Weights of a small mixture-of-experts language model, trained from scratch on English Wikipedia: a softmax router.
Below are experts of layer 7 (counted from 0) of a mixture-of-experts language model. Rows are named router (the router's row for the expert), down (a neuron's output weights, with its number) and show model dimensions 0-63. Each number is 500 + 40 x the weight over its row's rms, rounded and kept within 0 to 999. Numbers have three digits each.
After each expert's rows: "raises" lists some tokens whose logits its average output raises strongly, later layers aside. This comes from a sample of Wikipedia text that the model never trained on.

# expert 8
router:566464524545482462475581475421539525457435479514527511558489491451501397475470493535512536489478492471472474560457480513499500493503465491456473431514520500483479629510559545508453467534486482
down0:504437493488524582529494459493543471464458533470499534483487501486441427491423527447440563543496431505530505542432542435490509550566430447513499462528549549569458450493529430512480555508448486
down1:560492464545486498501489455462501496550517413502453503483444549510542426549476432532490520546437471488504468467516497483502516495439555488492520525517565502510448511459538482521620547494543577
down2:541502439539532477478504554496494490456496519501493526495548522445539471498534490446508516518554520522461508455456490523464536524504471508507498455561489478398519542455513575409573453463512533
down3:579544436417495566480479453458484505478568535560551463461547471567537557477479389542551499594479471587454452496452505454482531557537486454511459465507466478485528533523504555522508526520537452
down4:562435416525494462586459546486466509525471505508495495558579419517506517572531470439473585505539463558506492473493508488460528477472497479471603508569545490489510486525432582437598468458501521
down5:488498514518573498505503512549486510513548461601473495551483497554483527545509520554525512467445437511480432508444493515474511510548572466471436442513552471506510576438511460439498475443542537
down6:440461572484486530453482530438476514428506525481474601595486469492576465508504455517503498462472606516512514556511500580515469509448500570555509495530376504512448502440482499478513516476505510
down7:517536548464521549494484455419505466510487465460503508422493536518547502473475482558520529450458528495495484530511529526549486443547474490484423467507483569467484521467549474513454524496471418
down8:464461497522482471403535510497514516475475481474452491540455537490548492491399498516502482530503463452470526532538519505457455481463506528507455485520417535518555553514465566508471465500434547
down9:553518476446508541513481495574439503497502474501500473467425520452516474512483487482538502498499468522550501494448536493505423387521571521437585406504524530483480526429514492492558432564461509
down10:514524460495539497454528483548459452525462483511502566472521485503536490508519516480536468517506548503498600463551548548591448410601507515394453497497433500523483469480512582506484490498468477
down11:521574483538479523429493495500621459455445518446483454513536503546418462520439465458516524550553514476483464497513566546573366475537491522485463475483416480511486496523488526514501487454546452
down12:488439479519582450544621489483428495551540470447531483427483544454502537489509533455441513494494516513452544486451511469476519542552499522510452444539508468546510496539502545546541499591541534
down13:442436474499510479461508526558466499454544510469499493527496473518524512563487480467481476494480465507451389493472471546510523492449513513531433462541530422545505511513452439459509473456485424
down14:549487453448479446529516491492548546493452545496487521469408438490459451514511496579504547523423439502474465537498483518517475479537555486571466541480501517526422479488445496587513476468465481
down15:508571453512450510473499498484494516524582522515542422516500495534446550500569439469533438476485552492419509501483475552497477471514474508421519467487482465443595491499458540553516419525488377
down16:545518539488567562446550533532554491533467534482582459484453489494493525451551506539502458559563490483488459544485519556521456493519480516474498502449406489577528485480495461480464473505495504
down17:485497504447438561462529507562504472565466515540544528484473529575478489424432512535553512506500549458518513442516474514471482499518522522541431491508408452493554530503539503473397555537475531
down18:478504502424458467523471490547424522460539500463498505501532513538556466502520521462499490445426488544381488477470524445518480462558532543500554557495476565528528467480534411446510617505532456
down19:529511481473535479535427491472440476419507548509396508485509504494460480476558489485509574457498558496461564508530542552548549531538508422539555524506465528456512557535484464533540500507462458
down20:489507484522500519478543444487517503454473535507525517517529532421496461547497617525532533500470482522452555460505448535509524512494435494486502378475541498512475492494561519494506512546516508
down21:535517500454480485477503487516468566414454486436498523504447419508474435494489460463559574538555499529489508496493513473512508484509507487450547508525482427557598442471480572476509485500524466
down22:462529516525474520447499527515539534503584503476539472511427435511575498493465398546494471511523589434481515459560540541505568472538465495449428460459478478494537436522465568540473434525547500
down23:467454541446427528505427529396505514494518433503446583533454532532453422468511492501432458494550448486512517483463408471459517537459498523482430503465514477442520562483464526484550495547441484
down24:516572548430545487414561519522524495474487456546505559517565564539533484494535481476535479496546540448498490481507421538466537544503543468542497482415463493492503509503509517480513501471497508
down25:457540480509443466508480491482476516526479580526460499461494445527518498433510527507468527522464569487438508524511465525526522530415517545582544478452480496577558461456425487464588514564496466
down26:483470491544477664478433474441507410458508519543534503464482490471475524493516480451558496503496562625509493458507526526495493500495416487469440462472456520490455538568469491471522454510519507
down27:529511516489405467539570512535511532592536523514532450519556547530482497471518541504432526545458428513533556515526480518480574459519467496508536538492519536571541439514435562428543513490514589
down28:590615440544477521421528467470579494493500519516531447454584505530526423478503541432484497526448513530470545485510491543474513522516452509534501401485410510488545484556480516539532475503548468
down29:521470483533515503506482470520493508443516501509532540451491468496523493500529478466523467451536471456507577533500507428523493621439461502512489450554451494476492524452486496478514546525439401
down30:524520535491487529537483519464531522535442524433499574455561459434511524536506431521482426519570501506406553483560451569413524454520478475475541430428472531508448575479431463545479441480487507
down31:444521503556486483495474552477501541431573581461483490580452467435457518466522533493391512567509469492543562522513477526497516518502409625481462501525469531498545531586494476543518532554503467
raises: ",", " and", " in", ".", " of", " to"

# expert 1
router:590540508466494518513528525543525516517504506438492519490461458538499470584526521489492458451478502549433484441490423536493499458494503502443504490488469454470529484547528437472419517519483509
down0:503441484461504564499455537560531497490464444485579489543425532562555519449420425471515528488522502563473487512535440482526495492506437474491492496460486480491514498539451537543498567465458519
down1:432510483510484475506465441524520467519417474543464509466529510518485554515486487507462456526452521495433537526496473482431475510520449446476463462580552543559508510464549510508476507497478536
down2:519459563504485517572527530489545511508498486512428515553516558526536474550486430512431447473509439553478534442484511511482491486480501512468392472575521478469548518635468506538591531497545455
down3:401520458433465501492465510429535483521500479527518487517528505412480579558498485426512546519479451517418515463501579447488550483461549505521499503466526459506500574482460535457482428537492506
down4:507451514516522514476553536517625562511499492469508535512530457562499428539505454507468506508513431488530523566606438534493531522443511533490466470484526505581442491533465488473517467420483459
down5:557454470471535479482457516480504483517444471480551404466560481445587538542503436476530480514459481488463504484489488503566471480480524409532528509438518447585515462487479535513497493439470487
down6:503472547493520491482440525528581541581516509511477463497526550491522497499529580500481453456516534500512454440554509509527507436548521518474551480468530517544499466511554556430564468433492536
down7:521500493566470520555531460436456465486476528523577483531477545475433457462455526499520499581445531511512510508495420493562435516458574456503484430463506452448522453485495567546537524627519513
down8:512517561457479497510518511486532507501470498495502489492541490578491546451570572420531547483488558468533520543512592441474537531546464515517515554488490460522567561497449537491530570404459504
down9:560493463515544536470506524541490492532489494529530533420505514483423470514453511572490489568539573481481454620528499535455449558569432531566502471555490468487459554532514502521426433557484456
down10:586456524453495565491519514393468506461533482523523492514523519495505562476474503555480430508552478491506512432470536485449472496566457464542529471440540483575485492493546533492503395510463477
down11:501527519526517562500498453431507491451484483494449526448457532432496486493542547507501542392469485458473509516496552497509588546558500498539488486473535496470447420474477508467462510442466492
down12:421559455568480522493443539546455484457508561518540576540529553468549437461475483470542453551471470474504496450496551516478548483438513555525479547535574543482489472572543524495578510479534513
down13:462521496510460531488569478515528520468503519444487414502496466502524509459529500486459408458551512534531523460534490502575516514541599499404491536458471505537496447470461477499547563449530567
down14:558488486514472487535542496504495550543533525529504550538486477511536496494504435415437473519538556519492485593493598575545585527496494496480500557446519505470545467438502425539550515518468545
down15:538517574538455480443564489468475529402453424524524451455444505499491471531510467457541495455494521503516533482538499492518591524488481406571530441500491534510468513525507532471436573481471508
down16:505450475598563522504480436474520469569480527508531492492499490510531459554526531460476478508454560440542404459460490553438481451444533550544514507571529479534478438505539496468505462485431490
down17:480516485517516569445460454428478550517550540457535518568498495485523445433459508532459449464411440528536467526455537598485503475501527442486481523534455453537462496439463415513405468498455537
down18:450472505575515497447575498488525494521515525535425462531572465515531536507551534508533594427469495439505526547561470469475446522469482444519503511529508486438511489550557437520565477553558420
down19:532514552428491459486499514511475575555489518493515559513514539518486466489447477499551541518539525536363520543467482546473489543508492512496464460553482525593397497517515451463466601514502406
down20:494468491462434512502583500503515466576513521508533542519473497564527477501484446521559478516528533520528537468460482543503518513476514499506459512470510473487432492546452509460479534479559482
down21:532493488541548587487502517451505452517466485437504513520486529459472442468504480503445516538446498525548522472515501425418540498548498450501505578500495516452500492540582556538494440541501542
down22:495549431450486522489476485527471473523583496524447445472478542488522538427493486434526500495540449526373477470456469470533524468522493503473459484549485460445500453559507523487582448491495469
down23:488507510524441502486599501439547527437506519537493432535461477553521566491527441522545462511502494586467466584503503483451555535464550429473451413460505520511488484514511460490456496503542561
down24:500418462410476420500449507494443466534521512471560461477518458423546532431488478472508546486492487490512527502465511553479462446515511474468477525516540532536527413402562443458460484497465464
down25:523514541474492515557583548462437399514429487463505487496457518449506482485454467487512511481544559487524579525487504500505465487578445509484470412456537447503467554471471552523477493477542476
down26:444413514481487459565484491506502508474428461556457453542371479598486503494502542524465517493560532498570494541581497547493467414484552454466524561479425488483505553569563513475548492516483521
down27:567471516454471505549542439526476441447527488532443569538505493560487508442549450517429451506568506528507537455480614510421513521459487487504502543485480510476419532540540466469558489500542435
down28:552529531525464514452452521497459482557488507535548525486439436567480575537531443474459510492433509483530473527527452419414471470548542512481402494452535524466548519530466501471545548517543521
down29:449524500567453508461492414492494516498479461475498472559470507510512498469537459440471491398483503585434584471539418452459523482475479531504554426567499541496585536457547502553488429491510478
down30:480425521480468507517460530499517571535444524518527541450557501501435559463485542512499481534561480393558532498475557508553479435506477556448581491551545474425532560482516548568591519525544509
down31:529481437558517516566512512563530497513609562594463384476559512490455476485474484523499499509564471461467523539482431528525542497457502531479475519581491475468465533497435510517557492612532467
raises: ".", ",", " (", "\n", "\n\n", " and"

# expert 7
router:422507513513469493535566479465488464560554486487426498539508465498462470503494480488465516572476505490509472431518577467441537437484437512451492556493472519473468523504434515437516495426592509
down0:584560519457480462483494483477474524443503508502561532545508494498544455514411507539461531452538557477514500453513432509510457479613529532435514477470522561532479502493406476564523541534441494
down1:465559516493475481590456474493478512549538459552591545545487455518520479472535560467498536446512451545554512567532463541500442557576472548465509463527505553456547543538460499435503497474400495
down2:433529519542472408515518427478524480466422509508547478467509404500537504484451543465520492457482502525530567466491520554520481450453510509508476419462491532364520438477546520507498493528486484
down3:495513488452426426519426444523511485474501556580455431470470545512535510522500522500501503512515454479526449425464405519483481502492517436537484478471519464494487501494529533525544537503528547
down4:517521477507509581494541503484525438512491453472617531460496474496501526441544531501552504409447517473411469482540466516428534519471500527474524498511542462505455517506508457491476507568537513
down5:528527444481548404484492562547541545482467555459475557538469460544487556537571550548487475498439492482560482452551513525578495519522511505485514484579462487522514531467518480530479499438520460
down6:459434521409535473503571506432517510443500499469456596531434526534445502542524499500568482541472521502467451440516433500482496563533505523451502510427503442453475559462509453486529525487510477
down7:480538526506492493477570521555494519483469496460487540534477518500459447504497390466534453476529492505529470509570597517509448580501533469510502504504471479430476523493576427495479453542508503
down8:486393496543448446412486513560491463502440498450541428542484560456516572471519480497490504548473587490538519436584568468491539516497445518451472495486480512457455579487473509465488535495472494
down9:453424489561456500473456485519474544519444402514505461523519504484484438442451552481477507445469541528461474479536384534532483488527474512492482475505499538525484488500517553482522518466431464
down10:599543498503485497543437509517429536504511520498509477490535518478528475547494538491450466547579458501566500453525544475431441465494505420528543473455465465563453550502459538521488491440464465
down11:505447539509512512465555483483592523503552519512474463521495467476550503533454465508549498472508476504391528531532485464530475477500503540467438479476428437548541543489459472511441563498527476
down12:471478504551455476471505535529371485469611548515413435477505471552487457471479483509456450525465536550484520547532484515517502497518461497529459488516481457525495500518493488512499545532494440
down13:524530495457491469484552463440528390484477524514486419500450462454552481473533503489522492492553490525470400554560581491480513584415499480604496493450407504521493441535503502517528417510474472
down14:434485508520511434413539497492553549496512459566481470461449519518542462547539505517491459563481516452482432505479458478536439502538518454501500565496436494523542471450576532475488456504522531
down15:438501487557467495517507505463487468488486493482619486534536482586403493473512355556542453568486525508467529539512492532500525515455506399495495513475523523484570459513489509491499426475514492
down16:516412541524478568521487596490534444528492518460485586445518483481416446541570569554521527538473479493563511472474545487456541471530490527480542538549469486592467570457503519504540471542446463
down17:484551475468561523531510465419506406458539506531466486506484498471552505558520426450469553528474481512479498465411519507535529470493488459439525541458488500501464509494505502579551537495536474
down18:488514503504503428517509456466446410505519495556522492498558467487575545501601509489485511550458534533500544543539423458509549506479483541459503474507509515530521469466455502521466570568505447
down19:524502485453533414545493459501428466543497481557481471536507452436419515492584517543472576525526438534474556445501522521517422533516404479434447517494441467483579520503558549471533489412556482
down20:512535484554519557580567560496518492456531501493497520418500592515449509522547452496574499526514533492539495474495480464544492467516479445460481479590480550527498475518505441524559495502548474
down21:425449523549469556515514527466526471470513476503446436425520591532553526496483604555512528488534558470521534551544571471557492459495461539481587485480424458469475485479510529524486480488481526
down22:509481492534498557507500549466535456518559423467496437507501553524516503467507564471558494440506493485450488534515453479499493526505414549403514474518446465495532563560579515456510471524440444
down23:467534495538412475545485499487518487545478536593549489504629492474483537539457481481515497524476525522490541439482477450533436500573485458549457463511532459466490515585448498492523528497511519
down24:506446512430521492546517513463507523478521551467483482534421550487452546572498504481573482487406517604478446475508515449536510448459433466497524456477576505446484523540522544497520442576481414
down25:580492413526511418461525491492544500574507511524499477493563503509495532472470483534462509448483495543442522545453557543530547438541527555493452478483500449508470471467490482501478500530483480
down26:408443479505518452524514490542477560514536497515501548369504586532535539463490406557506500483506523498468503531499515503490496476566451495530482482478482468553498478574540486483516449477457511
down27:464510486475508454544524489518471442526453493512571438424477453484478520599564494505541505483484514479548560480481512450545431478470467491507445519478579538523550503526568471526417505553499506
down28:516451469455534520410437501463523547550530518519467495468447459474497447506555465540553537558488484497519452499489533450487495400445533432485512500498548495471536540535517453561478495465525515
down29:512492587556536447473508565453527509488533497516525500546447480520522493510505456531504494542459512483401518474525533452466488470549562455518481458462505496553512405525503482467485573522504474
down30:537522432453539496475485427501524495531484506465498564499509461508477551519474507495592495502454431505522489435505517476528474426563489510409502443427452524491540487522554509478499508543572466
down31:519522528489525453511401508533482502471455467494529589536449491483522541521466434500575504532545458504543516520502524495508520545522514452511522545577544487484580503473471477502508600480486588
raises: "s", "nt", "tt", "xi", "th", "ti"

# expert 10
router:515529483508459569455510497534553504516530473495460443487511502563481521453499465436466457505499484525531503488475439549572533499515512505584490513477522433505533437459543583521548519497472538
down0:483470477466515499506488545504521575419423534458486507484485575509469491451512493406584536488503477486521482500542475541455536589486490463400500482446466510482491480491520492433523505452493374
down1:513534500569532596484450528465534487470547468484520475522576545497494546518563434483468512465555463474422562481553520530440452545472491482548509471516441498456492461469539473467466580508499493
down2:502484461509493509440510568471497549546446424487506497595503477501525601527505513551546496560442546467530451466494513525520537461506475515516480531473518528500436479470572496474505496457496521
down3:528525433557476558458543576444508501470517523429488533544550507534525480509526589518431508489529469464500480446519504435532558541574471490478496429481515500479481484475584461503515425479521536
down4:497512481496416473558512533510472486426517441450475458512476466497495487473555591471491466551565512515525534511485437548558545482489440589524478437463521466556520540526531492580508564583442527
down5:547477464470533448550476447472471538488455471394527467487552469467460486545502457502522584518467475520471485484530433550494422501487459509497508515570536520542526482530467508529477549407503480
down6:581528530485561485475505544480486500581520493444557520491500514496526546562422442534485549497463473544518528494555478508467530457537488517557456489487479534520460484517533516542503555495566423
down7:437504537448557481520475449452497483528477546485530393467454565511441553477548564489455475488476491556539479492483480493495462499532552517489512510537449492502483529470498526489551520585470434
down8:446472447556468504470496486505435497460477508572454490587521466527520547508537506482459537503541538569550479491572431459508509547493556530485552477473480455504463560462454424441527506455494552
down9:492556460466512453465544490490442575491470455477481512461455496496475602476506534510517459515495483569489446443446429493501533450516511460486462528439484486510519486535472446454536503425496568
down10:489532480476451538560451510502498478516538466406551539518493481517477439487548530545571440492535516530486556555497560514541454449537503382524523497505470473537514444528567439467405488513482460
down11:522443459485543449530486456569527439507402385500541478480580414481518473528531490504519555496467484433547505524553514511503524506529509467490582458459543474479461512508526532444516540466458517
down12:388537438517591535479459523520526512490459494548497459527422504552469496532552487489513472484469464581531483545499470476527490465487525619512521513473518438426487443509482481479509500560478497
down13:481459456485523445478566562535510567497507573498467492510457569475501504520496505571519545456541477462535512500510534569465497506497559502544447497419494508480505573507505532505499508550540525
down14:497524510507475546477414539529535480441498492570516443455493500501443505531521459536587449433485450547560467542513488540540517534559528435506399514494540491581506561553484476472528516427481497
down15:566467519504558532483529434628504491541511526435546506469548511498508542453519505458477505558594529508476463481496543520494522450437559564488504522517508549496482486506485520532505467504509534
down16:485494491516538473459553499500502421467498571555510451534450520496522428492432518597495574481537536564465501516493479540462479488491517539382466509521483506511452480511516502479553480527519479
down17:516538512504528532479517482517506531506473391543452470522489483522471486545509476538502496567559521465505492474419503472443552520404489514511562490476548451487520488505610509508568547510482510
down18:495455462513539586555550434466541509460541542496499553458497421506457529467444481528540493411516459516440473484528456519410511586450567482415499543499504522476495543459422487487547443507480516
down19:531591462517504497577558475469539559469516572512546495458480509440509462487524512505427565435517495599502531491529461494496456509469474496582561433481520463411475555524482501515530444541479485
down20:535514498543498545485523488448491544487469511472425448458449481464530561540536442474538538478464497484511474503577469472527537486566482507593525505530479480453508558439522520494492492488538424
down21:474564489483499616495499483474561499528481542479463578564505494529496478478513458444567490491408484525499454506500531458470519466472477514451537420498474456522531508542527539488446461502462552
down22:438436562518515507550521499488568499514461431464518524461489526495572577515534503451444503422500494463490364530535498488512439538545486483501536528565511560550535466471400498516501521448504507
down23:523471525508496469479465458492492521566509490549470459553506532480487486447527563553519438468494513466571458502493544410552459427463562584523494500484510494486465526587470511438515549508489428
down24:432487517555525444555517527605528473529540472487489497504474495504459542460482497520512494483457539531507499482563529487518476481519516485424491522502586467524537496535514455455534527539421419
down25:558478433486580441557499401483503534466547556581555450458533572521518493498490452512505530516563466512577554417448475550492523508459459570526521470535506491455483518524466483517488459577501462
down26:544513500530518540483466530553436472594548513520508580494387534500506563519444573480502546528517459503494475442536509493462555496511467486464472452509563473483453489498464469499559472505527488
down27:533503540481514427433532553445478458493490502604466493552473547433473497514486519539511488477530554506475483483478473489534494488457491579535499544542518465498512493441495474545560573501525477
down28:519504524543529413523526540526514486455525560492521485585538537527512491548528515425524494509538446499438524544485521500502535540468538438543497529452501529508515443539522386541527417533550492
down29:457506483536516504521507540493498533563542533487533533485493430462533495411473508490497547462453506442503496439469490498510506471527539490539466506507490509476479497545509521538441404484502476
down30:581584539431444461415488481497544464468454507543514525472453496502490453506485490490575529462560466474506518455496505412474475480564567598448446509469490494485534486511539511464591533469487505
down31:548532503422548500494514545535581479461467511514525493487582446485493492494461458470539537546456520513448502449578482545549448521432511469594464482474584509504478495493514491444519478458525503
raises: ".", ",", " in", " as", ";", " of"

# expert 0
router:509476483523538445570500447484470486518480527476511510477512519489496518461576465519492420441534507467510526490470458483552538593563457610487547507492517489557485477493462548567542496485424472
down0:562512542454577445567497513490435509442430483485501453485540509511456513436516543487425533377467527445513500548494548472454496480523627518481476454483493521479548449488530485527465533504523478
down1:494514501470579584445505529497569486544556495512513448483397451401531556475478526461525478486464506513482494560514490487451493448399433465505508490516543515516449469482522512461500433504483512
down2:412451608510438431484471439425564532478478450472525509509535522460479483451475539508550494513547506507478552481502465531590439546506546447528471474468505586486497496468490503508459517529520539
down3:504538552570528478471433465500490519499489495502518476582532485478515490571572532405510483528523440485485464553507520542463471513496451510517544568533465548536482466502557501479495481481536478
down4:493539498501524522595453507459501503478467483515439474507458418541514522441531505520381555508496498541486430488487472518510489525577569503540473444536555469531500456506485519509487458423416490
down5:602444478504479507564546488515529469477521562515535520545562473486504469456484542525456552425492477408566572503449545496490433531451589508536492494522483519462452525443519542540515513536504457
down6:488534443477488554535465537532481533567489503497523575499596578470420485495527517460508464437528530510559461508496526519515531480527571519498495460477500487446503561480439526461466504551406556
down7:493463463507556500456572530537492533433505515510511519529487527560446475515471515449444486512553486436571448527512525571494499572472477512511476470595496536535515502430488556458498497527448492
down8:519498493493549481501455493448517558506501567518564565444461476417499561464487486512567452489462497591504423489507462533473518535536519593506456544436415488475537473517474470491470426464480429
down9:505489482525474536443513483502491438501469452494569516469547510548527466528451514495474500547585441513464578495455529486458457459476590394522545573528471574495512538448493524489478551492525565
down10:478454465454514452532538504523433427562476478511501464510501525459462453453514503546531522424535583467505442477533526523483478509494505467506518464491492480434475527515571553511578525561465513
down11:494501501494445487522543537552519506526579524518540493471466542501421517513543448518500446460525502474532540493441503468558495500493584516536529424466580408501507414489494466492499502524490499
down12:526622413514502540465529507509390517537563565482550513521463524477517457456492476480510427518512552488478497493526495508507519553544455517480547506513498486476550591523488512449533451495524492
down13:532559499487547553486429567445508515542523568448544449490539508535466461563449522478431578521543455493550498496471405497563519453487496452502495476513558514501521423450450507469495470493516466
down14:484464509569484499538489523582547524527500551459486518522489501512475432496510518505492455445535528472569480519483534485429555510484511505517480438536540516522460585522527458469515482514494562
down15:487545528574476514438551529441532481502470450496454505485486468548457508571533496530480541553554469479593472517454560514455460441532513427505578468496511539484518535497519507429429556461523535
down16:485525503539490474467491504523428438449541548535490497536482432488557489520517428485455515545482494501512464466510472569504468524472570555452547505531519370566492475583495510559454458475438516
down17:530495525454584521495506527407546516493539548515567452503498526525523517481502520423421494480488503513571481480494501526554526568420491443518486438502515503525506463447484533557515541410516514
down18:442505471541529531451542514481511556487491466543467515429485488490581566542484499590518480463554493539549505479573474434457472550446523486567513490472518490506545453429475456464525519492517507
down19:498503505475489492419484546455508458517476515520474517570514487475511412498523526476514537497472507476576464543555501503456611491508510516485513476546497558454493495538521504471485414515496495
down20:517467499476489454501457483499559519473494533484505545488442503440532530491502505550538338535511530506481544429453505511480472467548527481433458418534509473435519442460558529487499499448510491
down21:552520486504449534436552449543465553489481500508466440571425499485495445442492439536540504511516478457527521452457511561533529418533516495457400444423552500447448492465549599493537471541561504
down22:502506502515569480523470444525510506524574474517474523487456547484528487521536519487538505580484514492482448466502554551473505444500479494451495420537485470509502615528504493447493433480518472
down23:569503488486497513410455525487521462538484512572522483538482560598528525440459419512494502575443508541509533542530447570529594482520461471479445544531495507504437488541478525471471517574529498
down24:439498537557507559445493542482528553493522479524496495511508522524497521507465475534515516505589441488510415454475500435552448528569449479461500457506551538559545499524495465438556454472546440
down25:472454528498492471528508565473511529526494448470509452488508539493449525501487479492524543551497429611478484519428506458498540500440483486490486542539468502489477546606438505497512551431538565
down26:571488536429506486590534501536466514466526506469534559524515502493466484545494601609490529539565510508477476476500447471491493499515464475517487433559540552526535527462443492524575457490465428
down27:535520490501478466486546497480466466476429471472600580453515491546430475468536484520532537575496452524524479472492485528507501489548496526481537435514485457497487494537429464550514534542524463
down28:529563487432526487519552513492479563530515580596597524491512502546501464482521551487545536531526507443471529555507405491477479508533512543481521423425508463460542454532546588521519529519530535
down29:458469530556484517508455510473509501391451494482487570523470498482483525492558492461549463524551439527522487466505407515543444465545522551502498560566429524451496500492524492516469500505449519
down30:474520454554513446509445529449561542501504449461482538555581515556511588486481520477544481516525503499491450554484517484478502479544543468479451531475467500547514505512520524408535518557474408
down31:469527421441470566468529470502498495486465443532493509499452506512468533522552481508498511462443498481520526525506459474548483537508491475466453607493536484504521456470541498492462586519473494
raises: " in", ",", " on", " for", ".", ";"

# expert 11
router:492603481493519478477383470594574477445490564582445478513504507513513540497495518531541549616537472543446501515504482488504480499440497520498504521518566422481472489534516533491478493514494504
down0:583514472523491492423547471499487438478424495488520478504565430521493399519571496493544451524483450551505498448503430511476463496484520614523472520507456512522494580518496490519484556501482474
down1:631465499550501453482507486512501479461534507537555489495528516511539474503467411579481496512479524538477481496460538477540471574461513534476487536459520466509530465455469444523539486488483472
down2:626517531485555487524528533547474476556500502523502471555503503469458601501445522461514506544553484529472507502570521465485532524466543438375535465468516487515510489467524498482515482453425534
down3:514506477485515465492485510495494525456496499462520557520471468466456502427554486500550425514521501490448464435494453565496521441545443566446454453478524495443505517446474420492514369532495491
down4:478493521526480421496519532456432505537505530468455506535453500537512603423579489503484499440531533545465540513499507526543536500572451463462444454441517488568539492564529553450494470476515430
down5:480492491497431583484507510461436541498476520485513467522445411538465515544563505496506489524517518485570416496534459507511483521462467540516455509469554494494483505538547525575432456506459556
down6:484520503601488527509465456508532441455443477470449424429499519517506476529492476532490549535457568448479488486477596514526528535447438488559523491512502518504464491563503579572481550528525564
down7:518528526472507562484488532475480512489482460494475500511572481489484557469476486578504501489558435394586409440553581523509487497541493488437510413484508521500492514452502535476531489446483440
down8:513563559492466517479506505549477455506493516592491466393511506548472448444484499516539465487472558506493451466571470488510488487600488488461460530458502429461576457514467430447472571480514551
down9:537502429527452504490507491543475525546433515488502434475481535493556587478479445591529440517522473467523464482494474545532518505432501495483543564514475518527501453531544528457486532527448450
down10:566571449545488518584456542485546496442536569519560470480522471466490481479535510478538459513522434496500531482542461533465473488478558430593572479508486514496598503423521552538514507488478477
down11:546473516519492461487483441504525506503449460564527551439483594522464504491545479369475460490437447546455538475503440465456499465475541505412472444484441471440557455513449512425484515559461485
down12:513518522510514535565462507537441494483548551556516475537495501505502448517512504486477499532530473451495576489467514470520523506512562575511598467502513456498554494601479491560551476559525596
down13:490525508487431584502477481521489500532489502484495535512545518484413493452494479489526474422495546488483431499571535499529445521445476588502502576542521563537481528463599515396523427484486498
down14:525540497486483549568544478464453557568491527533491507435529525540517459461535484465536467505497551502457529591527502504576525471552438446520466542509531536502495478489549487469461507543558472
down15:441512524491458476501551428488485504573506493437521539448501449461535490502506500466470526474564445505447515501434571545457530469569508497445552558499474488513416438517576497541405478490528485
down16:469515532518522457461472546477529533478443544494487573495527472483468505553438534465468469481572514447500486491533487514501529608433553487529544461490502523526562479509483459494496522470528532
down17:487432567518465451512576478446546483516516471470499497516513465502525514560496507478520472480491503488550568479457576470488483455558534467501520425523535505471539504461556476490451546486517479
down18:511450466605505498497473447532518452475490594547531506440458600514478467512451502474521503516506515521493421444509458528536525471487497456495566499502484495536456556466521524431504470531487460
down19:486442461544531453441456441478435494517467492541467502567476542523474467448511568445528498537512488573475530435493465531469516476455477467551497483543490521506514477540510486583470524514463550
down20:428499522518510496478524455505517512448521574547504613530538458484452462525496497476492501538522483480460436576531461473505551491445531491508571525527503508588501495470538500490545524529439555
down21:528593529453502464558447507510523525466525476555455497501447476437442437477581517559503572465553514454432515489520419458543571498459521502458515450484514532453479530516519505506515519444564450
down22:540523474554489392526495502537529573485443518445485505515527516532394507496489526504511508496571513411457453555494455539519489522449543505514513580553568513497508505425487471587485523540558405
down23:442458517495433579546503513520496505550509468521529506468478518494448509458537515486480457502515522495453461450456382464482546498509481457473446467436500486590520441554520488421512571482463474
down24:418485518463472572415515449511525506529528502521464478483467535483491464570468485493515555471414484474521544471484536516464472466516460520484496402526446494521464534520482539502512536540499469
down25:555499538518529474481488473546474494532493589524545487438460532550475549513576554500484482500497495535399491485498477486443551520405455522482528490537517434506468502567528573482488500475470472
down26:517526519464485529510517486485390462564548494509558509459529474467534492516412528532470517454501550506518510467495485529502498555499558494492525505501455535478550512548518549613518482500465513
down27:506511470528485468551470590580448591563541546497483473571485465479500515520540534584543523545442464394486494479489481474461539520486495453499458519521479464525462500467571474468510477479526556
down28:505493525532444486525427498522503566439409542511499570498471538526575531451486490530523411503442543514405484551534464505526540486501517539545496554546546531471487527479515516545465493433447492
down29:509491523497520548527488523464503472532463488561497476550376498474464501488499463492502557551426422530530502474537512487454520531512530467564447489524585467502516464489528468487433458426503546
down30:488526492529478558595505466543453426551514521523454479575476438411457482520465558518514531548461517464492457530476476490538492534500504475499496459540493484496453454512503500467556576489533512
down31:500507495570541550519532489447451537496523561442510581542494564503466519547464528475508551449471473464530499405485467574551479534504558509523521580551465486435484501456529443531458549527428560
raises: ".", "ake", "e", "at", "a", "ed"